Weights of a small mixture-of-experts language model, trained from scratch on English Wikipedia: a variant of Adam for the experts.
Below are experts of layer 13 (counted from 0) of a mixture-of-experts language model. Rows are named router (the router's row for the expert), up (a neuron's input weights, with its number) and show model dimensions 0-127. Each number is 128 + 32 x the weight over its row's rms, rounded and kept within 0 to 255.
After each expert's rows: "mostly gets" lists some tokens that are sent to it at least half of the time. This comes from a sample of Wikipedia text that the model never trained on.

# expert 80
router [138 172 175 133 130  49 119  85 112  97 150  87 100 148 124  98 159 116 125 124 193 147 100  80 103 147 131 184 159 116 189 144  87 115 131 127 135 152 164 167 140 154 108 192 124 111  88 176 121 144 122 152 139 210 166 127 108 112 134 155 106 134  82 133  93 172  78  84 130  77 147 158 165 140 120 151  88 127 125 136 134  99 121 179 136 129 143  67 123 180 175 134 149 132 112 125 107 129  86 100 122 115 116  81  79 119  89 112 115 129  99 136  89 118 116 197 157 190 116 151  67 112  83 135 145 184 199  96]
up0 [ 89 148 103 184 160  92 155 112 112  71 131 148 123  93 135 129  91 109 209  47 110 125 112 106 163 164  76 140 163 145 169 146 109 127 135 105 114 113  91  64  94 124 105 152 177 107  56 125 140  83 132 167 159 140 167  79 116 132 164 185  64 116 135 129 171 166  92 125 124 138  96 137 121  61 144 123  81  46  96 102 131  87 165 158 111 170 169 124 110 162 111 136  96  95 120 127 120 140 144 177 113 126 153 136 129 105 122 117  64 100 115 190 139 141 114 160 115 124  74  84  76 109 115 125 135 134 139 152]
up1 [175 122 131  70 111 175 165 124  94  79  94 121 104  94  82 164 156  78 139 102 152 141 140 138 193 130 125 110 136  74 165 214 154 137 133 111  77 153 194 137 164 134 110  72  92 183 146 135 102 140 154 161 161  80 111  78 103 178 118 122 150 137  81  95 160 174 102 164 124 116 137 163 102 144 129 167 130 123 172 135 120 197 171 118  70 184 125 167 115 131 124 162 116  44  69 146 121  72 147 114 180 145 152 108 126 128 126 141 142 141  88 139 150 159 124  81 135 103 129 125 130  97 111 153 143 149 104 100]
up2 [147 117 105 150 147 146  97 113 155 153 151  82 132 205 163 163 116  54 118 178 166 112  93  70 136 100 117 116 140 126 126 203  97 112 138  81 131 139 101 144 120 147 171 110 109 200 176 135 119 172 145  87 163  87 102 130 130 174  80 165 142  98 148 124 126  88 130  60 130 177 134 108 150  74 113 126  98 108  88  82  77 135 122 151 115  78 143  98  92 179 117 176 138  98  77  83 143 165 154 190 125 137 145 125 150 188 101 163 102 146 142 108 161 125 159 151 102 160 147  82  80 137 164 143 147  94 137  98]
up3 [ 76 106 181 100 112 178 152 120 134 121 125  91  71 141 120 130 119 164  80  89 114 113 101 196  98 134 142 147 127 101 162 167 103 146 166 147 160 134 125 132  82 101 159 114 131 183 140  86 161 178 143 211  72 155 167 138 181  90 112 122 217  96 121 157 139 141 108  89  70 170 163 124 131 116 146 148 126 160 104 144 158 154 166  89 151  97 107 137 157 130 121 136 131  40 117 153 133 132 166 119 165 133 153  85 104  88 150  92 164 157  92 159 117 128 139 165 126 167  89 112  99 152 209 123 131 109 106 167]
up4 [112 115 193 210 155 143 138  58 107 105 135 115  91 125 206 185 193 159 145 125 120 125 147 136  68 147 118 103 173  90 157 125  92 169  98 158 183 164 116 146 174  93  93 118 187 111 161 134  63 125 116 111 155 111 108 177 170 146 114 107 181  89  89 102 164 115  82 125 181 118 103 136  97 150 148 198 111 133 122 156  99 128 149 125  91 134 164 157 138 117 118 118 105 144 106 147 108  97 192 147 156 125 137 146  83 150 148 115  88 110 118 138 169 106 179 147  95 182  81  96 162 136 141 124 117  91 106 126]
mostly gets: " announced", " built", " described", " used", " developed", " introduced"

# expert 69
router [115 132 142 132 187 126 137  66 104 132 154 132  88 123 156 169 176 173 107 115 181 122 137 103 106 130 116 155 172 110 180 137 128 107 130 178  64 114 144  74 112 111  93 159 137 139 107 173 120 118 134 162 131 143 127 104 168  93 127 150 114 106 138  93 112  77  72  95 138 100 173 147  91 126 137 161 101 162 121 224  82  86  91 200 112 114 157 132 116 154 153 136  92 156 110 133  95 114  75 152 134 145 112 107  46 150  92 118 149  77 132 111 155 111 138 190 223 181 133 167 131 126 122 111 107 117 156  80]
up0 [143 104 136 130 172 144  99  98 144 137  78 130 105 129 139  91 147  84  77 133 130 118 163 115  59 148  91 119 173 131 111  58 108 101 160 130 107 130 172  85 111 202 137 141 118 180 104 134 139 193 104 183 124 110 137 140  95 142  91 223 143 163 132 134  58 137 123 122 138 151 161 119  89  77  80 124 179 139 146  74 134  95 131 155 118 150 157 171  81 104 121 207 126 127 163 154 147  98 105 108  88 135 130 130 107  58 156 208 112 124  97 138 102 110  98 145  87 112  88 129 110 100 129 141  82 145 134  95]
up1 [185 127 128  83 151  95 167 119  83 129 161 124 109 161 180 106 139 118 137  86 123  97  95 104 165 107 170 131 144 112 127 164 139 127 113 139  91 165 156  90 136 100  87 105 141  69  54 125  85 108 123 145 131 100 167 170 122 111  97 108 172  85 141 104 141 119 152 160  70 127 143 154 104 115  82  98  63 178 100 166 136 129 177 208 128 180 131 120 114 156 186 113  61 135  71 110 100 176 107 157  94 144 132 153 130 121 133  86 111 106 109  57 111  88 154 135 148 192 140 134 134 121  72  95 170 133 152  77]
up2 [136 120 114 176 141 130 115 123 106  91 150 176 156 141 146 159 164 160 168  96 148 104  77  99  88 164 103 144 139 105 179 155 150 133 147 119 114 124 143 105 204 135 149 166 100  96 100 121 134 158  94 128  92  92 108 159  81 138  84 164 104 157 153  97 154 132 128  68  79 101 154 123  52 100 130 216 107  99 153  80  92 150 151 174  86 106 137 105 129 125 125  54  99 131 124  92 151 116 107 179 139 122 138 138 108 115  76 142 172 126 170 104 119 131 137 116 148 170 103  98 132 142  66  57 134  69 190 187]
up3 [155  85 138 162 181 145 130  96 113 141  87 114 106  90 127 105 191 131 151 105 156 150  82 112 134 190 109 149 146 140 147  73 160 127  70 122 136  94 114 117 139 152 140 151 117 165  97 182 196 140 135 153 119 133  95 162 141 186  62  94 136 111 143  95 158 154 157  95 142 102  83 105 147 176 125 190 105 152  82 144 186 141 154 160 166 143 129 129 157  94 136 128 120 110 100 141 148 135 170 108 152  89 123  59 137  99 146 161 108  70 193 181 199  74  90 152 118 141 100 158 156 154 144 153  92  96 132  69]
up4 [152 173 188 103 119 157 188 126 140 156  86  88 120 196 142 126 137  80 106  83  87 145 176 101 142 120 178 122 122 105 150 169  92 179 111 125 124 175 128 177 159 125  87 144  76 104 139  94  89 157 171 109 166  94 134 135 118 183 157 121 123 113 152  99 148 173 101 116 173  51 111 164 160  87 145 147  97 104 130 117 157 113 113 137 126 119 204  94 143 190 158 100 134 103 126 127 123 112 161 125  95 134  71 144  99 133 114  90 174 116  96 183 184  84 136 146 125 164 126 136  95 155  69 178 186 113 139 106]
mostly gets: " million", " mat", "illion", " fig", " cost", " miss"

# expert 71
router [110 162 165 146 153  95 138 102 108 120 154 105 135 154 169 139 162 141 132  98 145 187 128 162  98 202  96 153 201  71 176 144 135 119 113 158 160 163 142  91 142 100  73 160 114  83  90 132 122 180 117 134 148 185 216 124 108 113  87 121 125 111  68 163 101 137 121 114 144  93 158 111 119  92 119 182 142 159 104 124  80 101  98 184 136 176 167 143  56 146 181 111 103 121 106  91 125  84 128 127 103 143 166 147  84 139 118 113 122 143 122 108 106 124 117 180 174 187  80 145  64 129  97 134 135 111 152  85]
up0 [181 189 129 143 160  90 195 134  97 123 136 141 126 148 110 128 158 151 140 133 119 119 104 113 108 174 116  91  98  90 118 132 131 196  48 123 218 124  69 123 103 107  97 120  74  97  97 218 172 124  79 152 130 111 147 138 117  97 124 138 231 138 103 169 126  89 145 111 119 101 124 116 171  90 158 167  80 148 140 131 150 150 138 177 123 138 150 149 104 144 102 112 174 106 142 131  98 107 137  66 171 130 108 101 140 131 126 140 130 127 176 157 122  50 135 124 106 138 101 146 184 104 113 126  79 101 122 165]
up1 [167 109 147 131 104 109  96 117 100 117 195 124 151 184 138 141 153 116 143 126 179 198 131 158  73 164 125 133 120 112 179 184 112 100  81 136 182 189 129 177 113 235  72 123  94 106  96 130 158 156  92 184 144 134 147 112 130 121 160 175 156 102 124 180 115 114 154  96 173 150 120 122 100 115 146 131 175 169 127 109 149 151  65 175 161 133 154 140  74 117 139 136 172  91 145  77 104 114 138 131 146  99 126 136 129 182  65 126 100 148 141  80  99 141 118 123 114 124 140 108 177 151 166 108 119 121 126  59]
up2 [169 142 111 151 100 166 114 120  98 137 162 109 130 105 110 125 118 130  47 121 135 162 143 112 150 140  84 109 172  60 198 110 130 134 139  78 144 105 157 112 165 137 156 186 121 121 129 131 111  84 176 196 178 141 154  76 159  90 140 139  84 153 184 174 154 178 138 121 175 179 154 130 122 110  95 130 141 157 116 155  99  70 194 173 135 143 157  85 149 117 143 124  81 122 137 138  56 154 113 171 110 134 104 117 137 159 148 139  71 137 128  53 156 125 194 136 178 155 143 141 119 150  92  99 119 102 116 180]
up3 [138 160 138 163 191 112 153 138 141  87 131 148 127 112 125 139 168 127 145 154 124 180 137 123  76 104 116 111 170 138 144 126 106 144  72  82 187 184 148 132 185  75  63 171  99 159 110  77  62 155 152 202 150 176 161  94 133 156 146 136 115 130 139  76 126  89 150 127 170  82 147 112 106 189 128 134  81 165 174 156 117 140 102  88 150 116 129 112  87 155  88 182 134 135 116 186 146 125  94 117 107 103 112 159 145 158 122 111 154 140 124  97 122 167 188 164 208 168 118 168  84 116 120 156 117 139 165 108]
up4 [101 167 155 116  93 163 118 108 143 164 105 128 153 101 150 115 163 139 162  96 210 139 127 144  98 147 150  72 171  28 122 139  90 169 103 127  83  99 117 110 105 112 149 136 145 186 116 163  98 141 151  88  78 121 117 120 154 171 143 172 179  90 134 161 172 135 105 135 149 118  96 136 112 118  76 132  99 110 106 118 113 174 136 166 167 128 138 115 164 153 143 156  84 165  69 193 111 100 161  57 151 116 120 110  74 172  99 126 178  79 160 128 170 128  83 164  99  89  90 185 136 102 109  98 128 107  93 124]
mostly gets: " president", " President", " director", " artist", "retary", " architect"

# expert 122
router [146  93 157 108 186 110 136  59  96 137  95 175 125 193 179 118 133 135 111 121 121 194 112 133  75 130  91 166 160 135 160 107  85 127 112 115 122 154 135 119 135 180  92 138 126 128 107 122 190 183 140 109 130 184 154 160 162 102 127 165 138 106  59  74 140 115  84 107 126  86 130 139 117 151 123 148  95 138 119 143 106 149 171 148 106 122 131 121  84 186 158 142  25 114 118 129  80 119  98 117 175 106 132 124  71 155  93 107 101 128 115 130 151 105 130 227 207 165 129 152 117 122 137 145 105  89 145  97]
up0 [110 103 181 144 125 122 162 136  81 118 110  67 122 148 135 117  84  65 123 170 157 188  51 135  48 138 101 123 124 117 127 191 123 170 166 164 124 119 179 132 108 171 129 153 164 108 122 144  86 138 128 113  99 124 126 157 178  95 158 150 142 209 126 131 110  93 100 162 100 134 134 112 108 152 120 193 123 121 151 111 130 126 127 104 133 135 156 110 106 129 178 170 190 101  58  88 148 129 181 156 147 114 124 130 132  93 139 167 133  67 131 121 105 148 134 154 134 176 145 152  62 170  99  74 160 148 176 189]
up1 [179 174 172  88  88 127  95  83 160 164 173  28 129 140 150 161  76  88 127 116 121 146 123 161 131 114 182 104 144 115 133  83  80 147 100 159  89 126 188 145 150 152 140 157 127 171 141  90 123  61  76 144 155 113 155 139 133 177 106 159 105 169 133  78 130 108  62 131 108 138 147 131 193 123 143 155 143 162 108 120 127  60 107  73 139 181 134 113 132 202 121 178 161 161 130  88 138 164 112 185 126 113  78 148 166 140  88 161 141 132  97 138 118  98 124 176 158 132 148 108 118 140 112 144 171 127 120 120]
up2 [136 127 152 114 190 146 108  79  91 152  85 161 140 125 189  96 145 110 142 130 121 141 106 156  70 130 118 166 113 100 125 108  94 155  72 132 103 145 109 189 106  68 101 169 113  96 196 101 158 165 141 160 154 116 168  79 107  95 126 130 107 141 105 116 146 122  83 129  87 126 113 102  69 163 108 117 146 135  57 135 110 135 114 155  91 147 150  82 141 145 112 171 106 130 141  45 144 181 132 156 153  99  96 161 121 130 165 153 112 102 136 126 202 122 146 205 172 143 107 107 160  82 153  67 113 156 111  56]
up3 [147 113 157 138  95 128 114 102 152 138 141 147 158 124 107 130 123 139 110 135 151 126 128 143  69 151  81 121  96 114 163  95  89 158 104 134 131 104 169 136 102 120 138 138 135  21 157 159 153 163 102 137  80 208  86 135  92 105  93 154 162 181 147 129 160 179 105 137  69 119  88 102 117  77 121 159  97 172 142 114 127  59 139 171 125 155 104 147 166 133 115 151  94 111 118 117 124 120 147 160  85 132  95 118  76 152  74 162  51 167 149  99 125  82 135  78 227  85  75 113 106 110 105  78 138 132 120 127]
up4 [142 110 154 119 144 133 161 129 142 106 153 101  68 154 147  90 107 131 146  80 163 162  89 147 147 100 102 141 114 120 150  86 127 137  92 151  96 175 110  75 188  74  66 120  83 123 137 130 145 152 129 143 188 159 116 173 110 142 111 144 187 150 100 150 143  91  83 123 118 137 170  51 186 115 155 164 127 154 180 120 143 153 161 141 100 120 150  71 108 156 131 103  96 101  92 172  85 106  65 130 155 139 102 122 123 136 144  96 117 103 126 103 102  99 172 145  56  98  60  91  86 149 139 181 105 170 185 175]
mostly gets: " kn", " Kenn", " wood", " Hot", " pot", " Wind"

# expert 103
router [182 158 170 147  92 113 130  75 155 130 135 129 132 217 153 128 188  81 126 155 163 148 125  86 120 180  89 176 166  81 209 142 136 114  87 118 126 142 119 104 103 152  72 175 107 121  58 169 150 151 121 150 119 163 139  75 134 148 115 155  92 133 108 130 117 144 102  74 104  86 162 157 143 179 141 159  95 133 135 127 129 122 120 164 114 145 181 108  82 182 163 145 110 111 101  97 143 147  74 121 102 107  97  84  78 154  77 127 106 135 135 127 173 101  85 162 203 144 122 115  80 124 145 133 144 169 171 115]
up0 [ 74 123 113 130 123 144 114 125 125 159 156  92 130 120 142 131 119 139  94 123 135 123  75  99 171  78 111 158 152 106 163 177  68 156  93 130 125 140 195 117 122  98  54 154 155 154  89 191 157 120 117 112 114 102 159 128  62 136 133  57 131 115 111  56 111  66 123 108 104 147 120 148 130 149 147 186 129 156 121 133 125 147 111 117 165 125 131 188  65 132  82 149 147  85 157 140 110 120 153 115 159 109 170  95 104 119  96  88  80 134 129 119 124  32 107  93  92 122 119  94  66 105 208 156 109  85 164 148]
up1 [149  92 136 142 140 107 167  87  91  56 136  94 139 168  72 140 171 157 165  63 193 125  92  88 136 136 132 178 144 104  99 116  77 118 174 106 138 103 108  85 138 124 136 108 175 147 102 187 134 149 141 160 128 205 141 161 115 130 184 149 110 138 161 186 151 157 151 100  77 124 156 116 136 143 136 168 146 135 114 138  99 118 189 159 111 146 141  86 129 141 192 133  64  94 121 201 130 142 126 187 115 136 185  70 100 116 143 157 102 118 161 104 128 127 152 112 127 168  90 106 137 109  94 120 116  93 110 200]
up2 [113 127 138 182 149 133 190 123 138  77 107  50 105 140  75 157 104 122 108  98 129 154 155  95 147 133  79  96 207 121 159 134 115 168 151 173 246 155 151  85 132 164 113 143 188 100 134 184 135 174  90 153  56  94 135 149 122 134 139 143 132 141 132 105 155 149 140  97 190 124 134  93 104 106 142 131 134 148 163 144 141 127 110 118 165 154 117 128 150 155 108 160  74 169 111  86 130 139 120  99 149 110 107  79 139 154  92 181 149 145 176  88 159 112 154 126 128 156 167 140  89 115  92  77 100 119 122  67]
up3 [105 140 133  75 143 125 125  96 105 139  59 120 187  53 138  78 109 129 176 107 127 116 121 116 132 164  98 147 153 128 130 229  68 138 133 169 101 117 170  78 134  70 103  95 106 104 121 111  93 176 136 135 146 148  71 143 102 121 125 139 124 135 142 140 136 188 122 127 152 112 102 161 118 122 147 133 115  93 150 125 138 105 106 184 150 174 145 131  71 112 111 122 109 169  63 163 150 119  99 127 255 140 134 167 133 159 115 158 162  79  94 125 123 174  69 139 159  97 102 115 121  93 101 132 123 164 113 110]
up4 [107 110 151 164 193  91 143 125 156 102 176 111 126 157 158 120 153  97 195 128 155 153 120 181 135 167 168 164 125  76 176  79  87  86  88 105 150 114 162 156 106 114 124 116 100 132  73 118 158 191  97 115 171 127 135 174 170 102 154 109 152 122 124 129 121 153 118 125 130  97 168 109 165  85 146  94 210 158 134 149 119 156 114 118 152 142 162  57 117  83 113 164 112 184 104 160 148 128 121  87 116 144 202 127  98 209 170  64  80 108 110  66 126 139 144 119 149 156 118 143 106 143 165 133 146 161 118 117]
mostly gets: " went", " came", " worked", " returned", " moved", " appeared"

# expert 4
router [116 131 146 126 114 101 168  78 137  98  96 130  84 188 118 138 170 152 101 109 120 136 138 105  95 199  76 179 194 108 190 143 118  84 140 160 150 144 119 129 154 123  72 143  66 111 102 161 119 164 105 106 126 178 117 114 173 124 162 138 143 126  67 150  91 112 105  98 119  72 138 125 122 134 105 170 149 181 139 167 130  82 130 201 107 149 192 123  53 162 199 146  96 112  77 110 115  94 131 144 142 117 134 118  59 163  85  88 124  96 126 134 111 130 118 168 172 145 103 143 105 136 121  88 106 122 183 100]
up0 [142 139 105 121 184 116 147 113 163 126 153 153 104 156  72 167 131 113 128  96 101  94 128 125 108 202 132 183 148 111 150  97 121  82 160  65 129  94 142 108 118 160 106 126  89 122 111 145 141 125 140  91 102 114 121 137 139  41 113 139 154 127 106 135  92 143 121 105 121 166 109 161 194 113  85 159 141 125 101 126  64  84 121 224  99 230  86 154  71 157 151 197 156 134 101 137 155 123 154 133 154 120 160 121  94 119  64 104 112 151 116  78 122 146 178 134 119 138 116 148 199 114 130  92  79 144 145 106]
up1 [117 121 120 108 118 146 126 109  90 110 119 122 144 105 159  82 178  88 183 162 175 103 163 132 136 133 110 178 118 131 132 139 115  91  83 118 123 128  99 178 109  64 135 117 129 114 136 130 127 104  76 111 121  98 131  69 151 163 186 148 111  77 105  97  84 117 131 118 117 111 115  97 190 107 179 136 152  81 119  91 118  98 126 133  90 108 127 186 102 123 135 147 159 151 113 158 163 176  63  69 190  47 151  97 153 125 130  83 171 199  99 109 123 162 100 174 207 145  83 120 112 170 157 110 127  94 180 128]
up2 [113 101 144 129  77  82 136 145  98 111 173 126 119 149 173 116 169 150 119 114 146 163 164 135 115 112 117 160 104 140 133 124  72 129 123  69 115 155 144 113 170  80 136 123 182 123  85 177 126 114 104 115 206 141 106 134 162 111 149 141 172 116  69 120 103 102 159  85  87 197 128 132 109 109  95 153  93 126 107 137 127 104 142 184 137  76 141  96 114  90 132 100 111  82  76  78  94  77  58 115 179 104 153 154  68 153 112  76 145 104 173 116 148 118 104 142 142 135 115 160 123 155  60  55 104 104 164  62]
up3 [121 144 152 171  90 117  78 126 165 102 101 128 115 184 170 122 136 140  40 220 162 106 145  73 110 105  69 128 130 109  97 131 164 106 108 149 129 171 171 154 148  86 118 117 164 173  81 122  61 126 129 108 151 102 132 148 169 137 124 153 145  65 111  91 140 107 132  87 159 103 106 196 139 130 118 102  78 154 128  87 142 103 146 159 131 133 119 135 168 128 160 150 141 161 133 129 137 157 119  72  57 113  92  99  85 112  86  67  70 164 104 101 118 136 166 141 117 125 153 114 118  86  85 141 107  53 121 154]
up4 [103 191 124 143  85  52 189 137 149  77 137 143 122 164 140  80 138 139 147 130 130 100 112 132 124 103 136 133 133  66 170 139 130 121 149  63 135 172 118 121 202  83 133 134  86 125 117 162  93 112 109 123 159  83 194 148 141 183 145 131 177  80  64 123 110 168 130  83 112 113 128 190 135 166 168 122 130 127  85 122  59  98  98 130 181 181 163 160 109  80 152 103 124 125 123 140 113 104  68 168 147 113 168 131 153 129  98  83  71 100 122 131 125 119 126 116 118 107 170 151  86  76  90 134 117 134 134  70]
mostly gets: " John", " William", " Robert", " Richard", " Jean", " Charles"

# expert 31
router [149  88 181 136 126 146 160  76 151  98 157 101 113 128 162 128 200 126  92 147 106 158 126  75 105 129 148 135 186 102 171 167 128 116  91 117 123 149 138 103 119  81 109 171 103 139  26 163 146 145  99 147 124 137 200  59 189 197 120 172  99 139 108 153  93 170  92  80 120 100 124 146  95 112 138 172 123 140 163 162  90 103 138 139  96 154 146 150 109 148 151 157  77 131 139 105 152  51 137 126 115  80  87 102 122 133  74 135 122 115 133 103 128  89 155 186 173 170  96 166 126 150 109 136 145 121 153 167]
up0 [ 82 127 143  92 114 125 113 126 162 102 147 176  96  92 165 137 123 115 105  84 123 156  71 156 106 132 135 116 140  45 170 105 124 108 161  90  73 171 114 120  99 112 122 138 127 159  76 104 154 147 142 147 137 156 167 174 145  70 160 100 180  98 117 137 103 143 124 111 122 109 155 224 144  54 104 126 152 119  80 105  25 151 160 107 140 155 139 150 163 132 126 186 142 141  99 141 175 127 127 155 116  86 113 118  74 156 140 152 124 155 136 111 116 190 141 171  94 122 107 154 151 122 114 133  81 151 130  36]
up1 [125 148  66 179 130  77 106 124 126 142  59 153 132 132 105 135  86 118 149 174 152 103 129 157 177 172  53 212 137 120 144 105 140  80 182 122 101  99 140  85 176  82 106 123 108 116 135  79 115 136  77  79  79 146 100 163 113 144 151  83 134 122 139  86 131 112 103  64 124 146 152 125 129 113  68  95 133  86 144 165 128 117 128 137 119 108 144 104 137 139 172 142 108 167 131 155 135 111 123 113 181 160 140  89 120 165 106 148 165  54 195 149 193 105 180  96 135 117 154 107 141 119 106 140  66 146 125  76]
up2 [114 216 153 111 151  93 137 128 157 106 131 145 106 106 160 104 103  80  81 165 135 113 119 159 107 126 125 133  63 135 125  80 135 141 145 174 109 160 104  87 132 141 130 197 129  96  83 175 150 133 139 130  97 170 124 160 152  53 134 108 122  29 163 144 121 135 179  73 116 129 133 141 121  81 169 213  74 139 105 165  99 172 165  88 148 120 140 114 145 167  81 159 152 123 150 171 139  90 162 100 159 119 138 124 112  89 145 134  98 143 109  62 155 156 105 164 108 189 116 124 126 147 161 121 132 101 116  71]
up3 [121 130 215 101 135 100 123 123 150  91 154 180 104 129 148 171 103  93 151 124 124  95 153 144 137 109 170 150 202  97  91 146 156 132  91 105 132 159 142 124 119 165 149 199 115 162 133 143  83 105 116  96 116 133 157 112 171  41 152 105 188 129 102  97 155 107  98  60  91 122 138 129 176 114 145  80 150 165 128 138 127  81 155 187 129 185 134  83 130 117 114  97 163  86 120 155 148 103 157 124 152  83 129 106 125 179  89 146  98 139 178 126 154  71 126 119 132 124 102 125 164 156 145 115 108 100 186  36]
up4 [130 156 173 198  50 154  90 108  88 141 137 108 129 102 114 103 169 117 122 163 119 146  86 142 150 160 113 170 153 166 122  97 180 167 119 169 104 171 122 160 134 107 103 174 122  95  77 184 153 168 141 191  43 141 177 119 176 151 169 116 154 100  75 146 151 156 164 122 145 117  83  92  91 123 130  94 124 153 121 126 145  92 167 146 179 103 117 121 129 141 112 179 169 149 122  99 106 183 120 101 153  94 193 132 121 166 154 129 103 102 156 123 171 103 125 165 144 174 160 134  76 121 153 114  71  84 109 144]
mostly gets: " ph", " sign", " go", " territ", " cat", " Ph"

# expert 97
router [130 150 159 130 109  98  86  80 107 116  67 208 105 175 130  91 184 149 114 170 198 142 113 105  79 168  73 174 191 100 166 168 106 137 111 141 166 161 114 120 158 103  83 146 145 120  97 136 149 156 137 113 108 177 126 129 172 126 154 178 174 114  78  83 108 149 103  67 120 115 120 144 127 186  85 144 131 147 119 188 109 102 123 189  99 124 163 141  50 119 205 148  85  75 116 115 123  96 100 118 125 106 146 129  84 127  96 120 133 142 125  98 174 115 124 158 159 158 112 163 123 117  99 113 112 146 156 130]
up0 [119 109  95  93 115  88 120  86  85  97 197 142 119 128  86 152 151  94 104 115 161 129 146  86 114 123 138 106 107 128 142 128 133  92 114 152 154 170 115  83 104 183 127 131 105  98 132 122 164 115 119 114 133 173 160  94 188 142 133 188 140 111 119 136 117 223 105 115 118  99 133 183 111 145  69 117 171 151  64 114 110  78  94 129 133 159 178 165 166 155 152 145 156 199 163 104 140 134 124 162 213  71 132  97  82 121  39  85 130 158 170 115 158 176 109 172 109  86 115 122 141  96 133 143 138 115 135 100]
up1 [113 190 128 137 185 109 140 115 153 129 135 173 102 136  60 163 134 110  69  92 104  72 137 101  72 165 126  99 160  94 185 107 161 127 119 130 170  85 123 133 127 128 117 130  99 132  62 148 130 104 149 147 185  82 146  72  41  84 126  91 142  96 182 138 171 145 131 129 180 117 123 161 117 146 112  74 152 114 107 169  99 167 121 128 110 162 134 105 115 118 131 122  96 128 190 122 107 114  99 156  84 144 107 100  78 173 132 158 121 111 104 153 198 113 125 129 114 141  94 129 114  76  94 153 194 178  67 123]
up2 [165 179 124 129 175 100 197  71 122  99 122 107 117 139 145 188 132 115 156 139  92 142  61 151 140 138 178 126 116 136 157 128 103 166  81 117 178 113 178 104 174 170  80 182  66 121  92 118 114 140 102 145 114 122 170 114 118 134  54 124 127 141 144 130 127 143 103 111 162  71 129 151 140 115 169 145  87 145 118 121  84  72 134 184 149 121 148 107 140 179 134 150 106 116  99 112  81 117 119 158 163  94  65 111 139 152  37  94 123  95 162 107 138  78 217 189 160 151 122 133 122 125 127 140 138 111 109 101]
up3 [135 136 158 123 102 131  97 120 204 152 133 158  33 150 110 148 152 118  72 128 122 160 125 127 139 120 120 199 117 114 178 149 104 122 147 176 113 198 124 133  66 116 153 127 105 120 110 137 123  89 122 129  99 141 193  67 149 119 163 139 152 128  67 128 131 152 132 112  99 168 176  86 199 124 142 152 152 189 126 155  69 118 167 137  51 176 195 119 178 136 107 155 153 122 100  99 149 149 201 121 161 127 102 126 116 138 118 154 138 128 199 116 133 110 167 130 126 158 127 125 135 147 161  97 145  96 150  72]
up4 [173 121 134 132 139 135 133  54  95 102 146 131 163 177 101 119 125 125 164 178 112 199 129 138 200  97 138 183 132 114 151 130 154 115  75 166  90 182 145 127 183 127 132 160 142  61 145 128 129 122 117 160 115 132  92  48 117 126 177  93 150 199 104 179  87 117 129 156 118 137 143  87 161 132 145 144 116 185 135 140 143 149 147 228 134  94 117 117 116 131 142 126 102 137  83 142 114 119 113 155 157 162 152  83 155 125 188 145 150 110  98 159 194 122 108 107 102 159 113  93 122 183 143 144 204 115 147 144]
mostly gets: " Brown", "eck", "inson", "ried", " Williams", " Press"

# expert 126
router [156 148 162 139 136  98 106  51  61 151 162 163 136 151 195 159 158 111 112 124 153 130 105  55  74 155 122 145 145  74 157 163 147  96  93 128 147 128 162 120 124 132  32 174 102 112 100 157 146 142  84 155 125 155 156 197 136 121 148 114 120 129 110 157 163 104  77 105  85  92 101 152 145 149 126 168 110 165 125 188  74 110 168 165 123 152 157 104  82 144 131 183 101 156 112 124  98  76 112 138 134 141  75 119 110 189 110 150 149 104 172 145 117  67 154 133 155 148  85 130 103 117 144 115 145  93 172  86]
up0 [127 143 108 177  90 136 111 106 152 111 156  98 144 155 116  57 118 111 184 146 159 128 161 107 114 137 124 126 147 159 162 104 122 157 162 138  90 164 138 121  83 123 131 120 119  77  91 113  55 111  62 140 137  90 168 105  99 143  60 155 204 177  80 156 146  93 138 109 109 113  97 175 119 151  96 141 124 125 120 174 124 124 113 101 147 160 127 110  99 124 117 141  76  73  56  97 140 182 122 149  93 164 169 107 141 172  88  68 121 158 151 137 164  98 106 130 188 104 188 180 160 142  91  94 111 114  65 108]
up1 [145 190 123 156 127 170 121  92  90 124  34 108  70 118  54 118 113 118  96  87 151 113 122 117 174 146 138 161  97  90 111 220 133 131 106 148  84 129 103 130 148 171 116 153  75  95 142 125 145  91 148 149  91 148 176  94 238 165 139 132 105 108  93 141 151 143 158 103 116 148 168 108 129 166 145 159 159 128 111  93 158 138 152 148  91 158 133  81 105 177 169 114 116 101  75 136 133 160 153 116 160  89 134 108 127 180 128 149 147 120  92 137 179  82 187 143 133 119 173 151  96 127 115 169 125 106  92 126]
up2 [137  92 126 192 109 119 158 122 135 129  80 108 100  61 158  71 115 108 131 131 117 130 158  86  76 142 113 185 108 124 117 168 165 199 182  74  72 107 112 123 117 125 101 138 140 115 116 149 128 195 129 125 138 122 118 139 122 167 119 142 109  88 144 123 153 146 131  71 185  91 114 141 132 113  77 153 168 112 106 126 124 138  79 171 141 161 135 112  68 133 123 128 146 101 109 141 170 132 116 145 169 131 128  84  99  81 170  49 139 135  13 149 162  98 143 145 103 115 110 171 152  82 153 157  99  52 143 115]
up3 [ 89 191 115 111  78  96 106 125 155 186  99 121 123  98 100  85 193 113  96 174 152 105 173 127  82 119  76 111 178  79 213 152 116 111 156 146 143  81 129 112  98  97  84 148 138  88 103 141 143 107 125 144 119 113 119 138 154  95 104 154  52 126 159  81 112 128 113 108  91 149 123 173  95  97 154  86 129 128  90  71 109 110 163  95 152 191 141 181  87 120 133 147 118 176  93 128 134 151 129 174 131 151 139 139 107 177 118 105 115  85 140 123 118 179 147  95 155 139 147 186 115  67  77 125 112 169 152  79]
up4 [155  84 120 125 123 121 133 102 150 119 109 140  78 144 104 165 133 123  78 124 138 115  83 122 102 127 157 185  89 106 108 131 140  99 164 116 183  86 152  98 155 154  90 129  67 121 101 217 103 153 167 149 103 124 148 135 153 151 177  94 144  27 134 116 115 195 178  91 122 133 173 133 180 143  81 150 168 124 110 119 107 159 173 161 116 173 120  63  95 177 155 202 113 132 124 115 177 173  68 154 118 120  99 102 169 100  96 119 123 146 129 106 142 151 164 122 133 149 121 130 137 114 131 198 114 101 162  80]
mostly gets: " se", "inem", "#"